{"n_layer": 13, "d_model": 384, "n_experts": 32, "experts_per_token": 2, "d_expert": 288, "d_shared_expert": 0, "activation": "swiglu", "moe_layers": [0, 1, 2, 3, 4, 5, 6, 7, 8, 9, 10, 11, 12], "router_score": "sigmoid", "normalize_top_k": true, "routed_scale": 1.0, "balance_loss": 0.0025, "balance_bias": false, "router_bias": true, "init_std_router": 0.0165, "lr_router": 0.000749, "vocab_size": 16384, "norm": "rmsnorm", "norm_eps": 1e-06, "tie_embeddings": false, "optimizer": "adamw", "lr": 0.000625, "beta1": 0.9, "beta2": 0.95, "grad_clip": 1.0, "batch_tokens": [131072, 262144, 524288, 1048576], "seq_len": 1024, "train_tokens": 1098000000, "steps": 5661, "dataset": "wikipedia_en"}
Below are experts of layer 6 (counted from 0) of a mixture-of-experts language model. Rows are named router (the router's row for the expert), gate (a neuron's input weights, with its number), up (a neuron's input weights, with its number), down (a neuron's output weights, with its number) and show model dimensions 288-383. Each number is 128 + 32 x the weight over its row's rms, rounded and kept within 0 to 255. Numbers have three digits each.
After each expert's rows: "comes before" lists some tokens at least twice as common just after its tokens as in all text; "raises" lists some tokens whose logits its average output raises strongly, later layers aside. This comes from a sample of Wikipedia text that the model never trained on. Tokens count by the router's weight.

# expert 21
router:136145115114162126107089092132133135158079114116122129144130146163151075075113153128102133122091149144137159132094096169063102088127126134110137141152175109118177029115120105147153188198058099108075112154121122139119192124123097120117148107116072088107115105132186094102088124145091173145
gate0:111149138057103101132070081156103171083097107125143111163126076136174118144142104135094165143154079159145133159149145097135220136144115149127140165149135081181120136101148126110149130171130124139117131150128161120117152110111103107190175150099186108160103120152116144133118074126069136113
up0:164163112120102187136135107122102094148096103087115124213118088127198104129135070146097193141151134141141134179107143133104156101143136114097114113098156179195096112131131088079099147145158175221130190168135081137111166068147103150147171172127160135097117136090108160157101136091091093072
down0:184114179141129143122162166154147099193134119154122125148099157146139138135125156061101109123155135099131164141126126145124131099135090101165084091143135123153088076097105145094087121120143209097097135160117090164116128127180152153151106093136179154139085153143143143121191123115196130154
gate1:137063114094129156168097119188173096091086110133114121118131149158153143130048134188144118101163093142174078092188114147171163155120129134139135098070114148204151104152157151122149123140108079035118133070127096144138177150118136075088149122117173128138121067133142046142080150159114104164
up1:167179126078100088149095132122188128081185119144161139095099129126174119087125099131152177114145188181162073111163120137151108129128113084072130100086136143110149167135073143154090141076059027089145146143133124097087112193105128085130159114131162129118148147165065131139164088156112144152
down1:105126115105132192058145133140159134187096167087096132107113186095103113161196145093163054109136127122059105153087120124137138068141109069130126092121122123142102168130108107112153079159128144155111111103153079162163135177100076171092145138126136157128087133161142139095109131166137110120
gate2:132049135073091091207110136169155151127144149110157128122096126115182132170115098177133095132136090151121155168137120138117138144097115161122103163121113114141113080102116107122133119176104126105107105152105176138165163135119144109149167102105158114144096095135155129095128167174110112131
up2:071118094163133128164110106092092101097112151101089118160114134106083172153144113120170130067179140071123114119154163131122125147178149077224138046160130152143128153142216105127153137069217070127146112095132168081135129146102131081125108184085099098119078165104152092111146145121170120085
down2:105171114123147120166132099202118134073166127120178102126093093165156061112145085186169151089084154122144113139149110079118157109075083131151115116132112119144148146171081146157159141127108125118100140093085118076059142140165189127106120101119104088096104090086132152113091083158229152095
gate3:099139088091120115084188194141120123158129151046127123147110102128146099094118107175087128146129115205104135133113158134145103120049127153170111113072127164138133146090132166069132138148079130096153140159112092094110128107055164104156130167117138105124105110152136089113172100052179170139
up3:132143132125182124157143145200085151118183115140181138128153108144093121146140146155140155134146120162152083107169133144144198098148129148149116135136092113173133159166121158140139085112185079122112111088180125155109080141169047076177111105154158156104221120108121152108154149105125077113
down3:090184095126092140096170175169145153180144166088152166151123089111123100111195100126083121163128117135093134152194145112171159110115177161147174091164078128125117163172121067176166138148123141083180110179143164115119127163096136135106108193125129136163155171154138200150114085138128123128
gate4:152160096142111215112093213108118128168097122121162129179185119061175094120135112148068120172131124114152091103081148139075146155131121189148140170084107174096150093166128241166197149125109161080164147150133135121068097152137107084196080206095135118134163106090154141111098094141170143171
up4:093103154106118051123104100140146148143196161147100131068147088092166104133112091130146129125140192105108111143139124146196124149098136095136141136121105126135101181144069136139134124135162166114169141142141145113135158155156092121155116109114151115159140165117112108186144111131154139104
down4:144205156123153103189112087099119140155104192132150144150130126125109139097123076147166099142151108092136126081115133218148153157127103110134130169101108122066090153096123171057183108167130114116104113129075061134159082139089150184123122172104101122136119124118145146116147111155093122142
gate5:182145126171123197112119147143107147151126090128140117127103103128097103089084111113136129148178168143167103128111078166095134139125114118150130164143129130146114123110092207198103137170097120108097119075124050130068098096118053178125110145182084127177137143134135156089139097115102098115
up5:162192119161164153091161050132088098131075194123096109151129106124112132147092072148111144139132179066156146173210082080162148094166137163130100133103136164099186139137113100094114119128129102118100109152158142101110113115110081123115084104139138106090107128090087127188097171133096167105
down5:042048148109110114090182141110163076133149085135106101100101077069147078096108130204083158144060176158121092155090150145125126102142119167152110099070133139169149160119131158124154104079043166211122159087122096138108108126150115090137143161135083143085070155166145088105171130155155080110
gate6:150116143128113195140138136191167136154117137131169112160130145155115079113100121167105097165122134087135098145112139136151120152072132103125132158190144150185088127114114135182175114131088116164118094174123140120138140175052095132162128127100137133053096066167134136091107112162096120175
up6:118146158115076109051132188043183131141135175151099124229129167092103141121152123094110157142139107129076170127123143139096123109176135205179143127061111148064156173095105107076094134120170148160141125142080114107140095072153145091196133167159073127120100120070140150128149151104186080069
down6:173118151133117050166128135185075114152132126148118133108112146115156136078114089113131173142116123160155095160068115096064106157112178122137079200113160124125099084144107119162099106114096132114170096123132066162080148170176130111083179145124094079144111158070119076100063126132169099113
gate7:145101087135103107123108103120165105117130147160134116076112129083129175146134125111198105126152077096239163115150173207144149129109192151153137145170132128189061114125146112101111088082148165131123141108104156132116136122123111079120139149075112115173140121163139086128090159148191153071
up7:098113133109139108138143168088141099081150146079121190190154143177087113107124129140156125082152148100033074141127138097144103099158136044122154086091125172143176171145188111073086113141155083127139166114131085149206134113140111121133133147127133136085136107042055082145181113054040118145
down7:127141102143150143094123120115108133184131168182204112114159133127081119169092121152116120124143131084126151115094143118119152177134129127192124149107197088103129112135121198133136048164113175157163133089092202115109058107126099109136168143180103099135097103119139116117166176127134070100
comes before: " ", "0 ", "1", "2", "3", "1 "
raises: " ", "as ", "may ", "include "

# expert 0
router:099150073105143143105148132128128136097017143105158100171196131106134132167100123106158134078111108114157124138124104157091202108159173131133159150145112139146112106140145093151148175150108081076102068146122103167134166129136122089161182100148107111044104109163165121134154130116105118231
gate0:159164170080133114153154108129152075105158108111179035092145080159171076157102147135102155172114151166135101195183113096188120169109118166134110114119115160104111153115184139083150109175148091145106178092123147104125184098137120133187132101158152089108107124204097083158139135161136114140
up0:095121080148134146128095108179143155144097127165087167144096132062105150104110129130132158116100077129147115052102144154100100088114112181157156107130117181140123139121107148131139121109089154134140118160159140117113055107085118136064107120121083172154164113066111181078081151194109137108
down0:140123127081170112131142074124169109143135168169145095104092078116148129156146084180151171141145094158116091147155145126179169136141120122169147131131127140067088162106135170175141123051139088140164128125111149055139165098121030129118122168167117093129102104184114159128136094161099101105
gate1:071173183224113155123135140159089097112118158106095150174079131108209122133113112137134066179090026157095218092107194132122151112158152189184103161134157116172137119112063150158153120124102120155107154128145106114105078109145141117136130142134130084091107156117165127114096197162133169125
up1:107138164154086184142163159157088087144129184153066130156135135124146130116121063116105098131122046171114189114115175077157120066155078107155098160179141110164138139093062156144123105113150091108141092107093137099131153135107176059113119190130196165111097107129146115123124210133175102107
down1:204121060093166099088135161128138134102145169161186077158103130115095164125169161110147169077116194107085097115162137110193134158085108141104170123133147175078111165085181153152082168146113128188122090121108163119118162132059127153132081117217168097116115145143144151129135122139160126101
gate2:140157104134136098098120162106201116156132165129115096118142094130124134115164137141113175160150153150134121136103220152107123154109164142219151136189128126169106141102106133148096117119178157148132186111217166088112140128104121161145131116129121133120079177167116089154146110134115078095
up2:166123101119102166082124145172141110099129095165149101173166087134100130122115120168156134057138081101078108162126137150131136150154122157177111132151129105132139146072130137134114145136167151157134138161163165113092124066099163120159179137057123138132131156089109126132136116108140060107
down2:143098144161146112184140106112131151147141172131130165117102167153111146144144119132140133174131167168176184105177103110130089108152129142057137190117137164113119113144109091102063168098060130160171152101112140137178141079220085079088120131180134082128171097152136131116117102109126140155
gate3:118142107127149114100184174094109102109110124141129116198142148103155135158164137146132131136117092092082134150091171121133131131112225110140126150104164132131083124093163118088140159108154082158161157140114097138151049084140121089122135091152146112079065126158140184112137146120166156112
up3:131166089110065083096110103122067149099057108113122145173167149173125102133092192133141152098132168166076131162133117137068161101115117041145149131159109097125103139086148129156106125086149121177134123125153151130127175127138129134120167095151087106151120143124126175178104179161117099154
down3:123129136173150180180129133094141109184134156118090117103122075088121132152137108085112141162161059116165139090132120100181070145150146203120103144127116126141127096174137124142100133159128077098111095153139079166130130127069122119155102168129160151119125115136127088121100122150141153172
gate4:138115095075107104140158106150146105102101140103115136089105095115169086090121094090089119210110162176125119157098181112146087163087134145145118168096081110112146124126154103095135114150134123130162164160150113142118141205113156131102160098116145141183135130164183101115074081172146125154
up4:103176120139085132121192125129127140107135113043126123121114181129175112129109110119115143162156121154123149135099200124166143207142143123165138144150156092125111172092133114137099167111130127104203150146107135152164124173150129138100134177130131061141080153143140133103129084099141118080
down4:142092123115119116201073140125119106112071086141129121138140113150089161117087119123148106103146181117130103169163152142124179135156122138075086081122097105123104095136171159144067157162100075139088103161107123141118124141178200085180184064111149108075150144124126125089133094136124127095
gate5:102146152149160148134142075198127114102069175181053115114145077121139125123122113105118121157101158156174164071140095146122075143167158146145115155165111113132132092083117105133136111162110204150087151120134138116075092137107122159091138075169162122070097118151136095144163158076190110097
up5:167165135119098162197127097130158082122115147136149110227148102068037129139187130134118128105123100132157086108128140063134135125123134125102227144152164156102115122094150176105070118128134123110054170093089134155110196135106151160076150083154118117142128127120212120130137100135083099081
down5:145184173091120096120100097177123091150135093153106162108149168082078156123158224144148097095115117120059113138173180067148132091136169120111133144086176121077113140068126188122129113086123077156138143113046096154118118169108131085103125132156127109110116102132125144125154084177114177121
gate6:144188137145130127106113103171207155112153115081108109122107152145168123120099136065159113130122082101153170097111131128107117146096117119114099183178137131103113112122171118147140147125154144149140169099091112181110185183149111138115172112163161046148142105133145108170155177131166129156
up6:073176047149087124109146100121174161116089070159121045147152153071132096129117097105118167131110113110179125183125131116089134105063132091119101088135130191135140083116094108213091110082134114171098161113135181181162152157154108119138158134153156118178104123129135113100132148112149075157
down6:082056126078111114121057114110131148108132201133120137160187163139176134170142073133139078185091100091107070137091151141155133119153163159149123127126152199126104139111109131083191111152098109098132074107149105139081120075083145132141079129092120180065151052095074118120141100169115148137
gate7:125122088105105127045167114099114123118116155099123084142128113184136137176129081169122151111114145142119126093147150131189086089091183105147168112146105139135105141127117122103094124086136171222091139127179092159158128128129073092148142117147112128143158162110180173158109139133081073110
up7:126121104133140111067159095153124081183104096151169132122095151165070120141148181154139110071160084113118147167073133073121123114119200150131101148132153123127107126118154090150107102128102116151106122113128155154065135140083150093088117102083033142177130091102149092135163170166172152111
down7:172148173131144169118164115129145145100125087130128142116145135125142087138149084111140137127151131122128150052149162155161128134087093139116149063154104101131115161117106115105074211143176169054156170137092091100206114112176127186137095157166196090110096171127141122073106125130080125074
comes before: "(", "| ", "and ", "was ", "=", "de "
raises: "& ", "+ ", "and ", "("

# expert 6
router:126119082116159131123129126179130140084055136075126123123152105125152123115040097077126130141098094152150123087152109163109120152096112147137164123157145160150164063150088156128112124190179111118000123088148134158149149140103120108113137122122067104093149069142156069101078124176128132169
gate0:127075084120068181109167117104128106205092144125158136137109135102179098112101109131122135125094134143131218177155130110162076091151165130090077163125097138135143150134102104134126097110098137123146161118141125109114116127110139128192074140178112128130128120141104124112142195113167136120
up0:167158181138168106137133109135150127137126177180088114157128117127140197183143188073065136111155116110176120116145057175084160195150144107164190109168121091140101120095142173143184120170105123123142081110118142118118122134083147136120126117122135100126096097139166113190153115141168176119
down0:148093108132123115166080075161099077121129138133098163117118138178133140141146188099139121197140129108170124059184106173140119116153128128140092118130164120184173166168118153138161162086148146147132126134115159088043129126064152128131134158065139182153081103135162102081148089108127177175
gate1:153135056154167095098104140101092067096110129149106085124081123122107132113105174138073123082085165155117091162122102118085128197166117124163176171193122129138133114130104136146130072160107152097159065120143166089049132153148121173184126123143118090123134155076120076140073110111140115121
up1:166133160157081203082065086119102185087149114164141171119135141115123148072105108130119195120147133165161098100144110122117140132104136148149186128118134121145094117159096143215113125185115156117140094117131167096081095135125178096125101176112086066149133145081080032164127137151127182088
down1:124108123171179091153102120125092117145104077110187079128142112110077108091163158097123120135187161171167091118161154120122109091142165154088126158049114103170177148099126108179154094197104109114167119107170115083140169178126139111115110128056086129091119178115099140120149083113166183101
gate2:137087149169150087080161124144155112148110155096136101124208099130109101069172103118120080144115120100110122191129111113134039138104106105141143130114157154080134121143119099091110111122089115148128143146180166090138101121160072112170169104180139111126121185181091127129094077156102149173
up2:205165158170180084153150134178133192132177153127125106167170103132088066078131087110094132122102135094094125137144087136124045170041147119126159124160129109141139089120117185085169148113143145134147123183108123099167100123094086164165114103143138092103148114112057186099027082148151154137
down2:114175123085122093107098104159123136102171118122127123082105123115107134113131176089099099028188136157170147134128103129072170057124194100090128145044100120105126131157153147130101168086081126167117137114117132136065127155140174099159130146125083138121090145089110105153135120146138151150
gate3:044170060140135163103129125057104114151099136104086090150142166108130083167168068111126191144160151113094063119092139119128114075151145125094073143203115109209147106157117092150146137149140140153114144097137124186120161145080077136143159086101163118162071162185093158155187193094138076105
up3:086107089112141162108156096094102153146101101136078103147126179146177182160149058050180138168140107097112130081088188156143135115214147149100125152202156120159124108130158123172117151123169088140119102137134125162117117132073100072134137089125068144130102119229109121108138157166166060109
down3:135115144109111138114129188060080180096112080075113115142077132079128192109134086088137124145182105111065081118077115108136133176117113175082100141097189182127088113166120096119118100134147113160147109108134137147169113148096110078063082095091108112111094122138096073153081074130107096132
gate4:128142097158074134101165118140124140172110137130138131145065164089178097118160112164178171089154149128088152131100143108167102099155121128097113146192118157173120153149151074098112132166102158152169149098121176141142127090091116093118163129115101126169142208234110152107161159091136118082
up4:139131164057107148127110149147115085108132089132070053118193192194133173129096102117180148139091124072156116089156160123141154117184133154150101097095141107074091105103158123156153140121123121111078129106112134149084158117093130106125115064142112130129136124106199130133160212140162091133
down4:197194126094110148112121142152107158110125105122172147089181177126157145162088144062157165144097138115118113151117118122167127127196109141138131164150126150115121128135113082092160092129114132174121114086101097154090105152099073078042129094125119151138150126133108144094156209134021189133
gate5:124101106113130050194135157077107105156152166173116118173105163079102114114174088117132105062146131188160134164101109160141109131167119116108107117063105161151187195169154098087096113178115132095165166092155170125126137133111082107145141144154136178123156120088080104118138144109157118147
up5:177178150092108099136079177112117165143152183142137105102127131157189016126110089087127193117106150114132170143114187137139128144115119113104085157114137104123141133052118159142168099100177143148139173154076082127121133201076134092162167109137124140141126127089116171099141135146144089143
down5:186096117167171145108157140080146156150123147133079120119100168098117100094154087110109050158149153104109117171143119184179054147136100074177121139090129155087060143106110152112094075144153152104134193175109162093169117143125098144167119134115144091114111138142085107129139120184154102108
gate6:061126146180170192120116141125144099144158179140059126132142058114157109153135099084098107127135101082142160131121154108162095158167136083120168148099144116124140097163099145156146116153137169136110147042106144069083122183204143145117142127188083084144138080069157184085138081099132079182
up6:157141169101141183105112109187146080112224119126102079095143083121122085163100141140119130164139081060204102156097125121155137088150161127113142121096079096096143144144120108113169123082129109143097152144094120180136130099134153134125162111112129084134114144167181170202141177133163142135
down6:127125156132088112128123146079107145101132118160087162149106152078082131145138139103184113098133124091185180105125093075069180175123106131127148108078104136112162162089110092089071188068170138138121146101148116167118083105127130093162140119122106113128081145149133093151137084112148176095
gate7:116081101118138125079174092107112071197073181122142113108079108122135163116113135110119111140133153126130167159152061136101106165136126126177186129105125143117088129117102107115155108160128144119122158113137096156125166068139136143155158146076173116120145134149144125188086140090099145077
up7:110145176170122117095064080133095113154151166141052134135089104127094150097113137089115156159165135131153130135125091120083187139152058116071143096062147112157178101122067123086153128145139194180095152055129110093163159105135111063113165120059135128137112113133087132157077088082109119106
down7:105110099160096085066131085167122142144104159105107052174118125163128108135129108100109088174116142073103123188119141112082104167090066095170197185114162100189102096088126143154121169135156186129149029094153077150153129150150135097099118134129073118129119160102122116111100175078148096118
comes before: "- ", "| ", "The ", "In ", "==", "He "
raises: "Other ", "| ", "Notes "

# expert 22
router:143136132081115163099113137130156157122111140135114118149170106126193096091080126128099106131089162173133126149084130151108144142128105140137138156146094142141152057146101094139112114158118120136105126112141157125068183168123184141181158000119076129134162123119177111115134127134122154199
gate0:128144099143109082125148092097081138116106116124139159142149121124120182163114057134118118162112172079096087182097177103072127130161108126145081145121143070110208122157132151115145149051099114130183157092095160117133151149118128149099135139099183115124115175144122109094178087113115140145
up0:064105103154127106150172140111150155153083144086109171132089129109141154132165117106101112156115134090118088139110177150076131099129132094100164127165129100067166129164148195110152165153099115129146068143063093047165156159158104135212140152150100106084129145097167112115128160012111102157
down0:127152110101094090129127155112171146222156132159154080157139155208143117050168180123153115104207149167144159153116099119128122140080129104188155120079137143115132144123116145094125229135125152121249158139097146135119108156149166080145180181099106138092104160068117132111098138108130150114
gate1:188155115092173097161146137077084081154097125134106143118137132120106110113096147128144142180069115126117137174085148150174158145108173173140111124131099192156127104153106147136123165146163080134135136099142066132126120105071134160156080113101151168111132154171140132209137100097137162117
up1:151119201109142136114124126110123167130086120117074136092068142130063123193114090139161174097161156158132121166148144086137147159096171121113149162102125132181110116129163097120092126105128104130151136168175059125083141089073134124145078140078139086131055141087172146096109110160079162112
down1:129074100117127078191061182105141167164098128141146185118150059135071119197159127187109137131148130108120105098141120151143164169121162112115151103139088114148073095114206126045126093089126137097093110113124121159157095093107121127160105202108118133075110151110052143071148106111036131148
gate2:139152177121125124155111148172121121140138093116150183161142139150118143166093107187128148158159219114143176095114084167098186129158170089166124159118109140135164138139107120158166141150115104092117054163124077171163098142148115117105167127105174113130134102075123100144132106160159135123
up2:214146112035119138139117101116155118121106163133110131168121086105115124089167170125102149127139096136129108136119086093129176139113180102118078117104117134134138125078087146152125149150116121070136162115096132157111132111159177129110182129158122111082149128121201172139119079183109148142
down2:148145153155103101106126152184100132116122177115093109152169147113130108139127119143159137122111166145152164124152132108109127140046176101103172070136146213134111065158106162074141097101143154135128135160173119113110113105055141197192096106171163181101144145114099085128158137167133144112
gate3:157127123089135170068204122139157176099127114131112126175168103137172130112160104139076108109140099126136179109093086215128120074124118132092028116128123110163170115087136174112118168138154139108112151166144069091124168118121109105123204172180105146097144080097104120110172121151169075127
up3:181122104113202121160111129135124044186161138143145118078120139108147163132156174146135174126118141116129073111111098047090089144144165130146103125125040145161107151093143137128111088114139090126151132092116189146180055126126129139113067150072160153196161087160168136084046110126073151139
down3:101117105192152116143114160137151191134188111072109159163188123234119108106112104128069123145073127136114144109132160201161152073196151113120161100119080089116088148118095135121151105151162196105142098120092110099121164153124141130168160102170125078109094155090115147143143157101145110136
gate4:082130129084033138078136197112138117144130129144168155183213143143097078123139098149140134082113070153104098113100144126062163141110101104167094186143163125135159159092089142085160130056115095146119131126171106122114106126086142091158172139132103126130187139058179121159128141130180135157
up4:105093145114107154124076114124137141154092118079146138120155211179102090158120117125100118114144101081096070085141103121086131101069101083126150157122145100097111093107053113144133126116153131187120125209163172159170156102162089108135069081139133121087120199134144132059088141141159084133
down4:065055144149111138079171163113101136118179108137131113184163117148061112143107140070127109133093144141123165148109135122079117064056215119124143106133134111155076122147122137136133085211118187096122133140180166119148161141106118164159130162155195139164114113156145148188162100170170128086
gate5:030141100103123114091117141157124097121094140068146102119135073102121154150104195096199212103148154134154116098144167178147112093090177176145098189144109158156068137138166145124126155109124111134142148140182134114132064121155139139113128139078098139117082085137128085147135132122082097139
up5:106165149149093112172163108134145087126130146155177136150149098064167164083106155138121135168122106080147145119130105184086158135094120191132145165199109138091122185235103100100156113102108113104129068163111154169173169108105169132150183160071118119128079105106146057182101096147089192026
down5:137105143104137140127117135071113223184142167163166130098127124175164109086120119123130164094100171120125142123121112219131131191127117118112117137189123131105145085099130185136121181165109124106190145096120127122156141140148132150093133176121096099193165125161137049126089107179106122124
gate6:150116131069173134123164145158143077110105133161137103197126092225075126070136096166139200129146153139151091121145130131185157170066132138105130095146075182131141131162105135066157120138134114089109178116132094150121144121093189095151169147179129189140161171092136100189108128083082170111
up6:154086110109144166131119159178131112158132113091159115100147123143146075095107125185201128147165099098105071120086148107195093148077066113084151135141066148091140099192105127119136132143123142116130134161120141122182164171148109175091047111148158133067146110125043091131121064110145116098
down6:083146115136123136137117096164128174100119103171088168135084141173091179126124133085122166107139141085111158110081102139062114111130093104104095137134109097095126135110125176114090099143147116183049146144138107134117123134094087119102092163138135111190105130101120040140190160184094126094
gate7:075136147129164129110110156097151114135120155086152093193152166127144153153106101108164094111110137144148155161095105179142080111123173167189115145158108231159138112144112143123171153149129132142118143091154080163169114091108182146163157156134141076117030116202127125161159113120082117161
up7:190175079101151100115139119236121124114114089113123169048146090094100117052150135151124132088121097160132140078177130091110204195134167089142136112102109113121124166134190125146127128059114120138132096126056201141094118156138063074130108177186089154086189144103167159129124107176186161125
down7:101179092143181136178135138177107140103069140133137123113159115122170131152096178094144083110156106096171168128130123118085150119138175176120097117093117188111088169173169084117110161121129158121094097100064160137161145139132112102100119154119158105125128153134071139168194060117084103111
comes before: "of ", "in ", "and ", "to ", "for ", "by "
raises: "of ", "on ", "with ", "in ", "(", "| "

# expert 16
router:102163124131158157154133073114108114102064139112085161141119099110116070106090116136083121188110126177136112114154118184082113125117132120142125188154139165146153064114139102151135089144096118090033100108114145052090119106125128113091148150113106101116164116141156069072073123175113172174
gate0:127146096098161116162140115158157106178145099119198117149197086074075133097137148097156124104151065108154135158067152113174142189076131059151095146124107173202117104148131175107148110131128102120113132079124150126130139130140125112126136120136119144107130081237120141126155075064049130143
up0:147171128193091144140151117140096156138103113113119168109170127180118173129138140170124110081150088136141180147155166143146192114149161169112145154153110057140080143137124161151140097125093075135077131136168066153149083128101155130133146133115120100091144108163136138122118090179161138097
down0:167120170117130166125100140086099151183103128181129111148179209107153138161147162138084139163057114068100143124164156124109116082145102144152069055118188139118151111178145186134147173084102086112153066116072047085110133148172153175165149101104157138129110158108131151100102128118140135153
gate1:110106139148149077199093125088076105139154129170125157138112111148175173126107161097153080163139146124137095091111153140150107105161114137148078111076088194177112170127106139114142119104096108162155113127119158123148141114129140119121188154128150120118131022088170172112155173101102147098
up1:132134144099138172105094114092096114093095155093169106144121164157180115172086124113153135151079172161152157135131111107123128112201126083166123097118074076109139121102147136114166145123165155144137152132154143130128122110165125108125146142136112164128141127112119096139087180181185181175
down1:103132144139080119152140157128074118170132152121085156104096191141094171144084112151139099164115103126104106120144146131116132140145102135168101130137191138104107123104132169157105122075174138143180120125155130137136087142195178120142070168160155163131155139102193128182087086086074067123
gate2:104103116168170119111122131170094106125164070133130112066096096163132137065095133124104062128122167179116120114125140046125069164112157108093181170140148172142157158185054166064151082113119116091122159091121143091139115190119155160133117090172114132106136147128139146086083172088101174168
up2:114099136118109066129102117140152170170138098093121131130086177168147150108097074148080192115111080129169151094173155171158125125052081165109139084098117149105126205154128207124124071102136174162142134162145159194161138187128111132068130169103174132142189176161131090140074124164140084101
down2:151123154161144088079086102146136125158181104102144077134067079100096075072139164098110074061127113160123155136137128121151149133120114157112132126134118164144096136098135124101129114163046156120110154091162178188058184156096110128113161112101098132120179148169122149224113115123124110166
gate3:140143127103174144148110121136136121151078112127152117127128151187094143105165076107079171181164073141119093146107152152157124067148086116168102107116106107119132123118134118157105195091107156067174040161150131123138153134133079116136081143123147163147097145150156125115084121112101094101
up3:123115101112137117103123114142125087162169073100151141076108151100129105060195075124118159132155085094160142102118183141127132025100083087138102143139093100092193124136133057151093144114176093122169051150106139128105131065124073086101175152098156124154114179145183127086106103161145094095
down3:163101130197100133107177123149103135042167165134082171202115186169132120176092118106127103123107136099164109116199118108074138101124122120098162106100163173140076142129141154172112125138169110104166147174131161129103151114079121135196111114179126105109109101179117180170159179151099160134
gate4:171161125113099198096127107119104139148124107143143159173119118085111143160156093120110100099144080144119076102129170108110080138166179112123110130148151152167103201140127146067142095091134173103176083161106140087157126140082066177128134139103142128133197140115124150105123124144056146134
up4:160053108113165146148133145124163127139163165156137145131149142157127119080072089084118128187106168103101104177124071139205122135137015121098138097174141123146152050133088133164135091090098084132127124149156126082151178120146152086166117190123121151140115075145126088145100111092140097081
down4:087113113123149084131139175160131098153110118103197086146147124139163109096151141085158094101134125122187168168128150141106118159087155139132107168139164081148118157106150151123144095128170140148118105097176152164058103133057174139168212161112147158096105140103137133126104166128096110169
gate5:120144140139106124185117130129155103106143110122145133149124076133139100087065112126136147139084104168111116145139127148105105126122096158077166134156113131193186097160115115149155123188165190058081104087155124163190108180118138148094129132137125067093095092108149155142141105051062128130
up5:108144076143119101165091189129122129079154131151095191123095131094107124145097155165120106104137175137084134155133162164137102136127105173093104143156112117159146106131121112171149107171126134073096120057143101167121100166148187141050101126172181099092091117118112133111112114071136132094
down5:163140099133141085105122131135179123093144136138147107173137087108131144153133149072096054098150189080157144098129174120168140180113114093126110141043136089102104158130121094124123148106172102125158129102055139154188128137137110090180083123150108101163121142198112131069147146110123116099
gate6:130137111036116089163060166084100057132100093115137134130099211119095151184119153132182084116195180177088130122090151073147169117175115134125097098072119090101136160108106103083130144099135137107111082114127165171132171120140117105141164101129135116135114102142122121182060126074143118192
up6:154115161168135115104167107174090136158159151115148107122168106141124105057120112132110136115087079159176148139119127151165078181118122144110152198152122131127144145167132161140083136141102112113200141144185064112156064109120139127183158147183134117109149155087141115145162115152105130050
down6:114125125115131133127140086089167098143069133091091099121104106114069090052143132170123131136116153175122126179080155089170094129112105113162143113139119090133094163132099107125119184154127091092111122115132163112109119108075102093058118156140128063170168111171158140078110108142126091127
gate7:132154152170141143138131144112121134102142142125097143127093198200093133143152114145117131182098123143083081133140149132104127108140076120128077115068132167100145136098144091131086159139105166072076196130103147085120118137124076093090103099091151125169070123087125108080160164082109087108
up7:128156115176151135123133137125173107138139175185133122130159094148073155117212113156185122200061065144104128077140131109120099178110129146121116155096118148156051061126156103127126151132101126138125116120146135072152125167120105124132093112099169147091132058112081123099157135085138135143
down7:151125125081145179139122132101105102139068115091158172074166171114184084171107149104121189079120110055149168157144096113102115084126146109146109114169119114111165186159104159151088132094150203123131146163124099142128131081086115171145120140141146133130101182152108117125144122132141087050
comes before: ", ", ". ", "\n", ".", ": ", "\" "
raises: ", ", ". ", "; ", ".", "/", "\n\n"